{"num_hidden_layers": 9, "hidden_size": 256, "n_experts": 128, "experts_per_token": 4, "d_expert": 64, "d_shared_expert": 0, "hidden_act": "swiglu", "moe_layers": [0, 1, 2, 3, 4, 5, 6, 7, 8], "router_score": "softmax", "normalize_top_k": false, "routed_scale": 15.1, "balance_loss": 0.00506, "balance_bias": false, "router_logit_norm": 2.0, "init_std_router": 0.00841, "lr_router": 0.000938, "vocab_size": 32000, "norm": "rmsnorm", "norm_eps": 1e-05, "tie_word_embeddings": false, "optimizer": "muon", "learning_rate": 0.00216, "beta1": 0.93, "batch_tokens": 65536, "max_seq_len": 512, "train_tokens": 491400000, "max_steps": 7499, "dataset": "wikipedia_en"}
Below are experts of layer 6 (counted from 0) of a mixture-of-experts language model. Rows are named gate (a neuron's input weights, with its number), up (a neuron's input weights, with its number) and show model dimensions 0-255. Each number is 500 + 50 x the weight over its row's rms, rounded and kept within 0 to 999. Numbers have three digits each.
Before each expert's rows: a language model's description of what the expert responds to; "mostly gets" lists some tokens that are sent to it at least half of the time. This comes from a sample of Wikipedia text that the model never trained on.

# expert 46
It responds to: Articles and possessives starting a noun phrase after a preposition or verb, mostly the, also its, their, his, possessive 's.
mostly gets: " new", " its", " their", " entire", " any", " our"
gate2:405597449473483459532468496353460481461454526524519407461538401499449448485484497528538427511578436556496583473484455562483541524483543449586566419426498406480554476590502538529475476512431422444544502584499467432512492503471537490478464487454483396552503388588509550508531529504555463563563544469557524540536469479513546546533511496439441557506390477460527495530561493413529465528481547551473472415372514513414415533410505503514541478564484485502481549568512470554422482564598608469509518458490404494546467503440580478561466577436500500481478440450506472475445433556472433433588553438482555443455503453571435489506497482515529527452634475584474404520488411568506438501454447553583513497565398518465544548500510521459518454582508435510526483477540521486511490467466464
up2:403565430547486479531547534506497483574423579594531486546449463534520484489489484536454565548455538443472587476568496511576562555504436536576448423563527606495529425457548545556510528423444479478513576512423459489495600399458460428495417528456503644478605526434479551502443483459418536525573496471452471546512462391544583477538531498571517590484491559511417507415532560516537525563437478489524509505537527569549574431545478436492473522452491502459503474504567500404392428538517505604455341477574528546551497480493392505545498434502570496511511579554483469520490544483511535536497573532505471537535559473485505637544514445512488537548443511558438465466565522483506511479514493567495468559511497462588466536480517550564504494460476446469448490497413536458408568535491426

# expert 37
It responds to: Nationality adjectives and country names within proper names of wars, armies and parties, like Sino-Japanese War, South African, French, Royal.
mostly gets: " French", " German", " Indian", " Chinese", " European", " China"
gate1:541524512421475495478470507487565508500550512497488506562435476540547465458497552484467463538469464569400539479539434449447431442508515498453580440527527586425556508571517408510449440644460449493525483572483420564497544464566483576544535559545520402446446549572452504581484527548564441554542381504417541508514596571538569443399588423532519567535442493521569504553506451564468529423508520493411483458525480502510493590549458556471427523436509484539531444507466503428508483522557516458500535442520463546438472400531505499482508490511403450428504476522572455410492527510547423536500531518541580387380484581454398536552523485434517460441507489524540477533552435545494433453477476451503537413586553594492554447506433492485512526523498566477517522559418534454519428449489604
up1:463517563517528485448496453523462544430431503563525515480520535473528486483380468543495482510414534561486532476472447478484473521516569462506502410493523609559468465445554535461517572484439552469472494500537473557419492498524520548545480525536482531528464578562445428492533532376509477533466465565491516535473581467504459474558411548566537514497539468431480502438543477491602590384504554548526517409400473502604545430466448481478536522539457459517561469529601460483485434388533571512499552484573487575474564470495449485428512559583575448458585491477428467517549515546453411491561437583571452502445467520571480514541589465447467448569468467506535530504544474519628505540536488458568520544469395493463551459416453549491491671470603553486472543429512387464488498568485426

# expert 15
It responds to: First word pieces of personal surnames and foreign names in rosters, sports tables and credits, such as Et, L, S, Al, Bon.
mostly gets: " Ol", " Bon", " Kon", " Abd", " Ter", " Gi"
gate1:571433527486509524454481435452448567438586503473533620497480476444567580473471540588462503493482466501445609482553513428468458409516562592482491502518486548539479499484453458434563476519470488530522602466468495519447393437419435458506499508550471579560588533552441504490508509464494485428489523504533557422501601424499517481562480559494545475530511597527514549534560488506560410498531477507452501551592442486543495566443492487474543513610519545550487545405484601592600558498524453501467500603537541511497552509535506462453558535417456541512450523486525513494510466494414438421505516477559491463373505505499518428534499506508559602457479438375420429516561526458422494527514460521532489520501523534521621390584426510483523467509553578514444509528368571591553536530495474
up1:503497496429471549415451484454624608438515460559512554553535462484442490489544583491526478550465506482508529554452550459573511449556523523397516529443533529470504486504502502507464457424430504400434508570574510471506519537603430520522524498537560491439494436549573532476554462491573488459641433495569536601481476615417579502542442464406552580527454605498455528542487441490468396494487467519501450554547592492523410483561471556480544446462481512374561583455527432509538441511515448492505517494457491508604572558361526515442575588502538411508526500448427482551488561533480535428531586461450426519491597482569434545476487518504511555532512512495485500501451527509527495463493475464530456510483559421601516431498503609480525505510534557574525493478474488440454565456503430

# expert 61
It responds to: Common surnames and final surname pieces after a given name, such as Smith, Jones, Ven|ne, No|land, Bo|sch.
mostly gets: " Jones", " Smith", " Johnson", " Moore", " Williams", " Miller"
gate1:596532460480471437517470462471590434534466546557513426472553530482444575544460517546496447536454518487547517477513487434399461473545437410602526535487497516452555594622599470544468513588506439442449487551425492505497476538559413359466570507418483545479545551452521451452552515400503478434512395472503478536525503595491486540433553538399520466463468510459515438454577506526475475537495492513522538498544506479478475559432444418521558528429563556345474552490443515509439544576556562417491516421474467501502468507420509554460445529517506551484548503526490488451534407402537461413502436484541501495527565538523490475414508483496435501473472445481521532480501500430499635474502434516530465536460386498550501515421621505489444428511513426545578456536489518450576524460588535
up1:481473503477492430504471574593533505481534658515503508520496559478440620541532578480413424490417445373440525434636540467493463524429384474474490457508494459523574458479467552504479457441483526492504463558411463455599500416529534413490602511565538561483491554519505517499493597491448395414517510458482540538496605525447538502428515504427513513473407484573476498528466479449460573543427540475531565540445496546490445470516513464465403504492541532534464497461444541487522366625402482441475465523454523481538423456517450501531455488487482495506512493568460518463522406479446478481467519503468543543443537515519504556424602446566459520493502390543519533543431529471521506585543483510592567522531530499552534459498605423499527487435506413450537474476504453415557487472561539

# expert 12
It responds to: Word-final suffix pieces, mainly -ing and -ed, completing a verb or gerund stem, as in Brand-ing, experiment-ing, resec-ted.
mostly gets: "ing", " working", "ting", "ating", " Website", "ling"
gate2:496463427477533581502476381551439563479619498538566425508490539483596461434483469489518515470523565559485483401562541442362499456493487569552447484484565506504439471498466452511501473497422448566469431480517445518523554476600490502470498512497486499498506541557535479492461543559513485523556515548579510404458428524453460440457465487466476501563496549539521476528467548434513539467493439542480431562531521508477508638604503531371536521499490554485466597537449481522495551526462477410420415522518575351478432538465442548446542510605549457545446501345433504475511517604495470465572464489435567460484602566581598499536596519463489488483444534552505531503583443526538455512478458472505509506393495492489462494512434401561468497548549562435442527475586501515493489538476485
up2:476450513577580524553453492457544498375467612434520500438440535520475536564488548533519404504530408475461496533467483518494427523424460498550500441421516501519497495582546589478493538559586506496527387486464501532530485530491531475500454485583479469505526507458500492566476591485494557487535465526473519525564522590537462549529625480536431582447520505553461529540521444458496458623440450508477415454499478509503441475510513486508475578475528526528497492482549532494542507501498489556492629554462527506472397485474525498510516508436471458516611410412569418519455424401494450543585507476620548532479517501495349502559550471557448613501467497465470469534491436475526491505484464522407598523538556550510412429611471455580522554485535441440557437550601560484461483570567404

# expert 40
It responds to: Verbs and "with" in descriptions of buildings, places and objects, such as located, built, destroyed, lies, contains, doorway with.
mostly gets: " located", " destroyed", " built", " designed", " lies", " damaged"
gate1:433495506485443522521472498460515482473452410539456427541485512379506478444398406499549541487472485504542381491454464519403524611531478536523551544508536504408571462440490546579451513394502517579593497473548500469540564512498561488490445489562458539510468434555581410462443475486504579533539457451422503471524473434545411499514477445499467495445513498527438538495487459468573445433451531547492529422560471440451491555554541429446448443418493583532496525489479566502583496523503470609509550444481601485451562408489565537444549518386510478542493472477517558627519471571499531471512522463478509564470510499508519552522493457477411545484535573387483591467467451580398428504418538505443468442552496496525459542410438435518515516539394617450498541547467461538539565562467507
up1:497508394567549526430495514454482578576460565470505522525338593509461495599548472448486478480480517543487475550519471593591401431490592450534461512500509563575565537443546579465479426415537473559489510432521472631578498464551550563472472511471491523389467519446485562464499480445379547502498545461511541366490499502504590511508485528503515535488451459493475536502535526522358513459505395508490496537496472504537551537497549421415478481547534435482583517595528533477509472526466502471506567503502489519526506484449467500501588480513509574432476504492534398497447460403556480445461468441521531495528572477508484534506573544469575532553416622512505598492490564568468514542554507515428627439556554485453436494494450509433558517494489498523519466583447501591503482420601493

# expert 50
It responds to: Words inside song, album, book and film titles, often pronouns or emotive nouns, such as Love, Me, You, Night, Christmas.
mostly gets: " Love", " Night", " Tonight", " Fight", " Dead", " You"
gate2:547505479501512419525541477536546453521516436512576539510437550485585514441594517534453505448492509445458561508578517446502468524483446515517500403554506501584413488614475416567550485424481457511527508471529493485563480570544497432516422551601501449501568526424579545472503565486488587399537486543588469465448518538537465426424523451485455581530494518529562531549411484511504658519522466541563577506486471411487575559513446463569436444535431508546461549478509482569576458474581497467568450383556523465458465476480529607613469494581498526529521515562467501469520424534430519565494518484516434578453506537470412436521453644523506512548418508563584526562408444510543523476486478457530573581539522545522459510464561488496484514559505548530522545570517537500510524507637514
up2:518476539436502570463428475450483484528562522575506575491437482517506424591511532577543533507479569483469515571532527527560560456563607445467519519551449464486451541510522514607519540543438467472458533409474493543522504578459451522519512466568496515531502495472597464557494514435479370566445444496492541528608584599498555428517499518471564486483546479476524434460425536547557553488536454519539396520553489467363475528522589549570500473525496458557454445511483538472562512440448450455450452444529669465521471521488422547553479577426375530502444512507566465472413496484439501457451536504580451547491478515498603457488542379565509509398576499472390487473466427539556567508528525525535549499437535526422483622531486492437553414483543516499449523490464516500485461486526422

# expert 58
It responds to: Final words of named events, organizations and places, such as Cup, Festival, Rovers, Party, plus goal minutes in match reports.
mostly gets: " Festival", " Tour", " Stadium", " Championships", " Thailand", " Olympics"
gate1:475525417510551486470542481577562502567455490476474428505505483483485511500464516531482502463558468475447493426563524526439496493479526437552481458488461510532503513568395449406471449534524532506492434470522533531409518554417548423547492448530532594585477481499512532434470437564473547519562421534585508499551544456534499490405629473419506523554527542377504536434509452622495564558451512498590566462437454514491475524447472514455519552523363488547470528443491620599504533475448505498475483411485519432526480482463506455535484505478527499495562447547488550492475447436480496583525475417506494500507548494543605377532486439586408449492538526516400400409552528492489575557526475587459534504523532515513564525613543637472560563485437572402436509503554517499480468449482398
up1:506625461497441407498464542441412480424413412530456576468449565517407509545461565527519519526549462481438531542463530468570500516515520531493577535564508550510432480515516495534608535519495486573539571552485436485601463519513507506441515606628527429515488571456430460479574538508555533521546483449502488539424627384443464400395445528428497427526545499484456597520493552487573596380548542480482429567498485584475490551526498509442481550574563573513537484462517523465447517565533479600463551468630434494523418452489459480490450512454488521451596586525535488447474438464500486510485460431446498529418392431487487470444419456476517533512520477515559569531471445527562533494510519509540504513477494523577531473499582490554527442512467511446456505589500502530521529593505509

# expert 9
It responds to: Main verbs and auxiliaries after a subject, chiefly is, was, were, has, had, especially is in "X (born ...) is a".
mostly gets: " had", " has", " was", " are", " is", " been"
gate0:590552455486541547503443501468601543488524501578508530568459644477455475516564544376412436449552599527467513484506443455406541622521517603485472508464455438483451487338616520476435568573494500590510573620465579467437480588483487592558496502513441443435460466513459471494493476396527553518491432473455550502525583472532449609499478532384470523408478509475426489454469521533496510492517559491490419431476521559457518487499481447482504519347571493454517563478494474577548522516442509475500536460503490453423530533447523558516535570481496465446508556454566526500541500550418524508438501507552526514584582537473526591538584609536545512445541432492530502508533496546504493538536464491536477493552418454543493535497528522506495603536486519508446483539466553557491512460505540
up0:533463473523471403509579566508364546564610470579513458507529481458525485425647482450477484455489531522623552556530615581526550575510531565503530589503486504471475518551467522515490389479539467418505528551533552487500390526461493600498411542482514438523457543602532463491535562481581509463472463496541503518504529547441451538506481551485501530493535511497496516467518602467391484427563579495524545467573567572541514512503475469501555561463520415527495560518552464481574451538440517486473496465499482468391531556461418552529492531501526416503459501552508556539472588473537532473494436470479530533496538587504472531475445474515495555525452469557506544539582500493472468519490450510527524595421465486453477545436486540504478482571403410444532440613558523417497611320552491

# expert 14
It responds to: The word the, and sometimes possessives like its, their, our, right after a preposition, as in under the age, contains the villages.
mostly gets: " the", "The", " its", " our", " their", " The"
gate1:397546449593504487397526478490350514464436609520432453544465457360496532462525551528571522517476380532531440461440502591541490486534486488514403460491508482507515491533510556531493517433500431404520509551560467532540458509505494522443513509551594505489460478528510558523535443408560429493558483493473495478414536491553462461553453452535554533524536610522489529618408538358442466469495452536593472539447473496522491545509480464587452556502461527412481537331513493453541581399566534546438547496609521551468468605496559530454563478510393493491492488497577602499590484499513467431492510538465477466417574485504573502561467543521481478389524548524505475490485510558529540581523532480573463494572585551499446514478494478484473498468483531469511499506467529454490470440471516
up1:557477491515445442522505540500503429449489501471492433506423519524569520462457493498543457425540465445544553580541450509440536581495528442619454510510505491605518588532446447608502448483400512486538556469516597483511526551496488525442529438413552473479579465386470527562486493550426522534586548490462478528464599439418514378391465486466390462525493507507541541576496423517489488501547537484482506433503441594496421474540514474530447503537440546586473552512460498460546499359481438617491556476545476507468514500540488512485475499543505384554425506565477560400459431439519493509522488512552548489501468488412486477480536460441463508582423525557471529452510476467512478457453487476549520511453455498553534443581520472599677429447624476514495493525512540502594420531519490

# expert 27
It responds to: Sports statistics words such as scored, yards, goal, home runs, win, match scores like 3–1, and ratings like out of 5.
mostly gets: " scored", " yards", " minutes", " score", " scoring", " 6–4,"
gate2:564472502470504511588504463508474498511481596507412447532539495428501602508491484502450437451538477577420481434503476475586542547369481490584548565508462512474571517470549455451540490402556566456485510536454482539451520438525529583495464462493480454492492570465452545512489499492526480528493430500525479487585522515472547490591604481482580508596525470466561634467441518572504438640547512454534573436569477436558438485542540456484580538427533416551519460567486407483431527459433570419568590497495419471503443417578429545535421512462501466494486459510538549519524504493520525508494522466430527595501431450585477532430439441529515505459460541447521475558380487555527485599395548470486477424527465454533486486462561583459482508482532502383518553483489467458462497370480506
up2:519521497481438527553522589542492551530542543442500486473492474489501444509553601485499509477544492497499521568494591461540575475575495421459451574556545476620447483512482435545480570573473472486460508579653496536584525543489476453528501516457463451491487548470507458424498547464505440528526451504460536462532479433457510504397502476427466490548472518599525498521508544472434597501546600501588607530471501456421524491436526430513480588517422437447433496532441503488472417508367526474566570538499528495547422587476404451445546504446521522534442484548531520445478528545466595479436543428473514515515482502477461520607439508465516465487564412521529528472561381533480536480443463441472544479403461513493483566474394486504447511471516535435491665440493556490424507614414415

# expert 1
It responds to: Words inside proper titles of songs, episodes, films, teams and institutions, often capitalized or "of", e.g. Bird of Death, Dawn No More.
mostly gets: " Ninja", " Drive", " Night", " Times", " Farm", " Love"
gate0:496459462537439497554526456479518527600583503501445460584480455572452545523440499434403521455528525505497542484475499507638511542466410580498507462524590443432417517507490505490572374481454533578529508415499556512471519502500455511452456525543473615459484503493495535574423487501596596482451509594472478542439548487498496451483562501574600497521529584568505452482488588556485507540387504555510433519471543429446502498430535444501426486513438547599594499483506514509445480501496450502432481442586575582481478508530537547430604562459570570425486525469514553449481579548472523520433499562444428454503467427507432409482475557545479432502458424506474494475555506496555439488486424491477452447498524573547522538595579450616560468429550449490556414544525543532553480440541493
up0:505583455518529558529494543484498467566567549442541547606468520583539575471472462455487428420442479519469493413495524468393471546442539578481465478508442440515471580484493545579450422516465542523440406480418504518353409392566498559536510514501485522475488502435486564511514459413525516498569363543405509446534380480537534466456584511479503474533533523531597541410396500502449536504482470418454604527498509525480520528577474452495541429420540411503523499488477569552544546508532488469474517467565528517495447504542542498488403527415503440535538434484480441417462517446522419508643441509510468529474588436502537543492504606419416448526513482461582556499469521492449508532554420532480513498446502437554438531529512483397479421495444515503402480515451485483487482472502558

# expert 59
It responds to: Conjunctions and commas joining paired items or clauses, especially and, or, including, than, as in two or more, low- and middle-income.
mostly gets: " or", " and", " least", " including", " while", " 2009,"
gate1:455590502418584454479563549542548474452541532558480553455565487484593488471422561571531507491551557554544629491475517550573529506503461449602421512568531447487469462458511471543479520480537447557527577522494594498515478506492484547493501565565560545534586550438493426375546491497580516565539524507449499542464538484421519533571543523561448594524458445439523476457506469522564551545488619456506430521453467564434503469461493452452471461518498509603537655468549491441407515503505489485466548467556468537577512444465508490458537521503513503520529543457517507488524496495554479508403457532587545444565506443584553479544458505481518507571506466490486489468522517506536442484523491547479483458433412575477401491541555345424497499591549504534447442527594448489521608456639598
up1:572483510532535549525481466555544531553493505449437412568506531496505420450485444436479601486498481487530528439594567413470549438510601332571558406453502482478481528545454541490485553513461483524403611532526499484457429476587488473441493633525527458508479555526501564573573528584503541532516524436460509445541520418525506535540450520497557559476462553598532514453486556478522561523478430477455574498585482600437473509482545441507481503514494615494580539526440498589534475537480574535526416434495544587491442517470546515489530555547517559526515487484423463507575452595490485508472488516538474551457484447542572507431438467425506435479409533426539479497442497450507420549533399459529503519566544600573509475545449510546571551551485437551567570495606422489534436512479460

# expert 34
It responds to: Month names in dates, and words in athlete biographies and infoboxes, such as played, his, career highlights, born.
mostly gets: " September", " February", " January", " December", " October", " November"
gate1:516463525514430462596564572488480465483587472465625522452431554486572516431441493538485462512505520505479580583483515461480549492451550572618537498492460478506384567428528534536519458518535559539512550452484508551521373540578494525520463513472549519502525533614574513594428391375458570510522469433563455513462487465492475479512511478459536509489540577423505470442534453451590574494438603544583428429510461478488519500559548452482510483593544535536572488520549450630480584528565522439474486467503519480482509499368546405556468448454505471555474461461565482483452536532513548484474536551473481447479468584594489466580525544509515425489555521571478541525547472533447528606502487495488441436545545482528517522538508481508573479434434571534540526428534457450454628542578544
up1:485561483529553534424513417450606455534472569510601496409522482472490437478613501472425531393461495420460557495475482547506470488490498544536552537444527436398459509564493390539548528436520506505503460548530545500559545467462392568409539571500498454547452466552537536497474569456471464553527489587551538570467418501502451541523487500477535475544504475594481513525487552421553505507408554486507511494515505504471407460460435470406508455447607473417557466576495445582549541467473570399477474509518471484542485566399488574490509448432476450512449636500511496483591586484470421503455495524460464557577483559527507356494518421501448560545589450544560477433493521474488550466512467466490585449450614533509442514383467494489399528497507482468516502497487552474492514515489605

# expert 33
It responds to: Capitalized words in names of awards, festivals, publishers and societies, like Academy Awards, Film Festival, Philosophical Society, often in awards lists.
mostly gets: " Award", " Film", " Society", " Albums", " Festival", " Actor"
gate2:551430484393477471482456540531484586400501556525578569538473493517486572445541523461461507584521524479575540537501542509461562504567527519436605573455454404443458451520455475554468405551617457394410535587565490410540514558517559486515537494530484503532556526449450537503526560518540552470579348476563535527470475409528544506500505528487550492534468494468476462371461532562416489407456521471515572490442439527508538487539479513445535548563545459478484519457513533537544519532530503475411465593489553512542467394429596507520481503450458478522531509497449624446455528572475492568461499539538534413458423495445526503439515483532430478475535432465523450487474517465434535422417565524459613442536558544526538575543506528518402453567531467469534473360470480457519466514465548
up2:478468507413558513490399528510479497495427483486534485376551524486524509522505473517560548389440518477397523431539521463516503463502564505462571506567560509540410552555472516561438469543467599409516466472452585542413499536401487492504500537563616520471540519595604552504550409435556469384509469527559488486546524558523520492536497436488509441496521436602519613465554469526484566589553508474543508431445602549581474578612371447452520568469393560537460505476493497519469536423467485455503509519494516488427471469505487491467565452531461543460587572544496565510550487553630453461515485449505517496514473454517524485421501429397519481533582544480462460556570417503495504508515467473451507411583480449557572528480572495492562546555534558526529489572505527492498560524550481

# expert 13
It responds to: Opening pieces of personal names, surnames and place names, often at a table cell start, such as Mc, Mil(waukee), K(enneth), Dickens(on).
mostly gets: " Mid", " Wil", " Chris", " Mc", " Ly", " Andy"
gate0:461552607443464499497495526500495501388520607423503427502531567461505484474567518479459571559531460497477491499508553567567539574471509494509435538471516533441448492493523484511489506481513508441455513441554464515501596501413541429398487497561433554561509497447515470474531489497524571550546436530348519513459399586553485440578586393405531494534510522429477464396468436479512499557544572502503498564557580546475486555550478500565452507532460470592491487534496503422574468504468553437518511489451564444561444537483491487586409491586439411481553451468559541540480539649428531562432536549513492481474458479507527482468465562513478447480435546531545538438376505477482447462466577413467481472585478575471417466416462454456517468536415486574496579451473545483568490457562582
up0:434525502395519527482469500482506487495459497538555507566451553540531511403510581467458382413497546497569564455482510447562505595536515499589542485510528475511506428581498513495454496478450449458460582481524464576437476551459514468563537481433477562497574481520567465551469441511468385411440592495477492463463580493550470603509597401512543503550435496486558463469524496410481433417541471557473495479493577530538459451490436495488473453573597518557448383524479462543519517411483463456492478489476525476553430556450627461514561436482480425497541519513509437491529541551524513499449471498559517507470515513567565527483485430448518543508415466407426426486557577561524469455567542565503414579541442390441533546546534456534420513538458416437489465593548660499490507481467500